config.yaml
activation: "geglu"
moe_layers: [0, 1, 2, 3, 4, 5, 6, 7, 8, 9, 10, 11, 12, 13]
normalize_top_k: true
router_z_loss: 0.001
init_std_router: 0.0199
norm: "layernorm"
norm_eps: 1e-06
batch_tokens: 65536
train_tokens: 655000000
Below are experts of layer 6 (counted from 0) of a mixture-of-experts language model. Rows are named router (the router's row for the expert), down (a neuron's output weights, with its number) and show model dimensions 0-223. Each number is 128 + 32 x the weight over its row's rms, rounded and kept within 0 to 255. Numbers have three digits each.
Before each expert's rows: "comes before" lists some tokens at least twice as common just after its tokens as in all text. This comes from a sample of Wikipedia text that the model never trained on. Tokens count by the router's weight.

# expert 26
comes before: ",", " of", "1", " to", "2", " he"
router:112082129094136098150090120128138121116121117140132131187071094133159135099110098159156127133116130107137102157070089166139146169113172176102169160093168110151107104166121149172099091127078115134113167177165145103159089155097167096131074066079121100176138117118092184181126078103073081174072166141180166197151150090090186173088113109156112100110111117168099107090080155152130111084130099149127130168110152110107105112134111119117057124109153055126111072169205097126109172137137140134160136173124163129085167150090124109157107150107091166136155155150132147170153217100101068105160112162107082139128115156158163127186157083168135113110109145117036182112131134142158118125106
down0:116122122153123160095160164120155191118123106158170192117180119076131162062087151138085099095164116113135072101135089115089114124140198144152134093089096110142114083116198107135137190171128162137113131041069164141134136105162086136079119154113085124147100130091149150080089131095143180095147130116109087085084188088127088065169234175158129102077099125087125111101115137162123142092154180115138116168125152063106070158149126078131177158096108163155128143125127113166049092137115161150129111171149165112155111128185145105149108137110132145182168101178121153145124119119120175078133138097148185111103143132168124109111170129126105108143123119140138087198140115181120083128141

# expert 28
comes before: " |", "|", " |\n", ";", "|---|---|---|---", "|---|---|---|---|---|---|\n"
router:155136105103099135148094109174118106127124083174125108188119131140143128072122158141142151143127159115136083112095099150160164125116177118148114150104162133122038123124163173114118098094133090130082169171169154079154071117141094110073057112093137104142093134080114157175108129125136119187102144115168182149119134097094180178102120086133116182126159114139130081099086131097050119101099132156112158135147183118106139126157155107120063076155142092129102112130154076145137202138174100190198138217090216115164108159094109154134102121124083116084146146121103212172126146161110083099149105151158123113143078152168147101198149126152108072112097145123104150125109101138137068158128
down0:131167138116159067083113101081087140108095143099235148108150133088173108117204110109138075117101103113076137086156140168066104110136101131168051142122182102108095057082096172094160136109091111123144155147165173143111130157133093118174108104174108125107156122158152107155088129113172093145174140144142200138156157199083065091129128173130159160105169073154093112140167121167126050096175112132154104183124134169097119149123137136150114134107089151189108103129124153100120082132104099125144133117098133122124079194169070142159092095140163097106117116141154187123106111188118084125144173105129133155136062158172123095097112170112106154094163146136164142160087121148164119117114

# expert 37
comes before: ",", "\n", " |", " (", "'s", " and"
router:111121126137078140153103106170118112149066083174158108186095103167141165075109105126179064129110128084161114161093114130140155140093173144090113144108144109145116114132124189131076129134106150138089134152153177080140123185082141145097121104094112083174108116119158162118138062072124132177104155107130150121149163093083163147151147126141103150169068130132073134114090187123082162132144173146124190129129197143114061103141122073089093139110151166101101071192176116131085139133148138149117172160110184129152140186066091156138099142081121131115200184067114151188114198128100106098160105151158135110141061097129135065152127116134105124113114157077096150119076170151125091147089
down0:118094102134104112120135076161143161174129138135141091148184110109148137136099209086108110094136119142137181104121108120102119080144204132131175170076141096113108167162183193132127108146059072158146109123143117146090110096144097135124139136184144157119192091113134120121182164151107124104083134102102161107106118162147091112136109125169168103187046099116070193116142125087174154183082181147049148148157100134083124122130135116139124111152113126169154141166115049098117131113108157119099167146126184147145149107135132072139151163130118059136170112108103100114135165148238132132091103134118113064127193103149113075126139127107096099192138083079104175151124143153126079153147

# expert 0
comes before: "1", "2", " |", "0", "3", "4"
router:133099106114152134133105124181118119146088109189133113146088079153133154122108151117130131121122171102151047119129065132124137159105148168138122182085170087161106095165117155115070097101130126152077166164157149097151078149127155111093076128092111130164099090109094196155132119115122107169119129114136136125134150072129142194153149083128116193164137101148101137074110157107084132115098199115128149163126147067089097086141135062089066111103145108137112092166177125129088141118142109157149173154111145147149095166094142137125063145165091176140163177075129176145138164092107136055177103154200127113148045169157098076171160104133096101153068161103134149113075175151122096189098
down0:153082179175124126107086095074155154167094167092116133144113109106153117171119134149087086127180132208144069132155138181083137157111109140130148072121151132124144204132128114095104112160120145088118108151121115113110154159087155139133162167103090126147088088137134138146136150099094128093103131126114192132075111124115123163138092153175141092150181145120043140134134178125142147098134149093096119186136069132166070165180113164117149079131147109146051119129121139148164111174160083083114133152171110098109149079087088130087144142066155150170123186106094165150134118125200114105142141132061138133130151125151114060151068067091074144210148178091143095087082144147144188117104

# expert 54
comes before: " ", " A", " W", " N", " S", " L"
router:095070114060098141132148118146153166160094113176202130174118108175163192108127127125147111139166129083149065143132096161135167132095142139113134154099129113193088144170123156153092089105129113128079117187144144122140085160079143094126050113103100115184109118085102139135161100101129126161129135141152096147132160100088166187114148091160124160130081174161073162147091126143075160105119199158132168174106160065106092064162077122155092073107111149147139062139186085107151139112142159167175125188095161136169123197071137124097102110120090117113174186091108126135125169119102110099132071164150120094178112156177185116185144102149113104164103134100097155115131138139125134142096
down0:109126186077154129177139131103194088087149133167111153151088083104160159107098155118158146142117166149171145174059106131079109155126133093102139125169097116138111098102117116084157155162144106165115160123130115112120112093129125187134132105109098109126152102175121170134138076112132150174091157148220116090137117185113156149129108201065081129116122141127138166131123082137150090131140136140146119113135112147137095087106133139094096107155195172171134172183138146080053085150166193139202172135129179101148097153128055120167131126138105120114101139169158077152127117126114126105149047025092146062121144169089063120101086101143143137158078183139155149148136101110076122113103

# expert 48
comes before: "1", "2", " ", "3", " \"", "8"
router:108082123093115131119133131152143137196083078141201110131092099154174155131128132117173087106124150100172128136124072164146133179075140137128134173078139061160100118128150151128081094131162157153095147149121163078107105167079160097135082076102095097216131100082122154140116096056137116180069139117129127149146156095128156137141128116139090143186109169134100161062069109128094143098088129140110135140155147105108147054150122069131094143070110144146108121158160070134167146095134115180179144156127162155165091175101138180096135195135120148122123148116126134170074171125115108070150150170151084090156061158134153126154153102194103080130101167130095164099086129188135118153079
down0:130149134090091115152172205160120124064092161162139135163145074115126157080096180134045083114167143073168148158140159095163141165135100034142171097122142120096079099151137106149132130167163168182129152107050116159073119156113141137119064118157073149129134154134174172156154107159151101125108155158101054171141169114160101216143130121149095168125152142143180102121104129174112054117171138150112099108060093154168154136135104138126111120137120147122134065118112057121106115125116069140158132159169138100107151103164096126180131157133118097139150114161111069148138096155058189137098152135113105132105103089118136118119165106169129114159142114150079140112084179180122130078113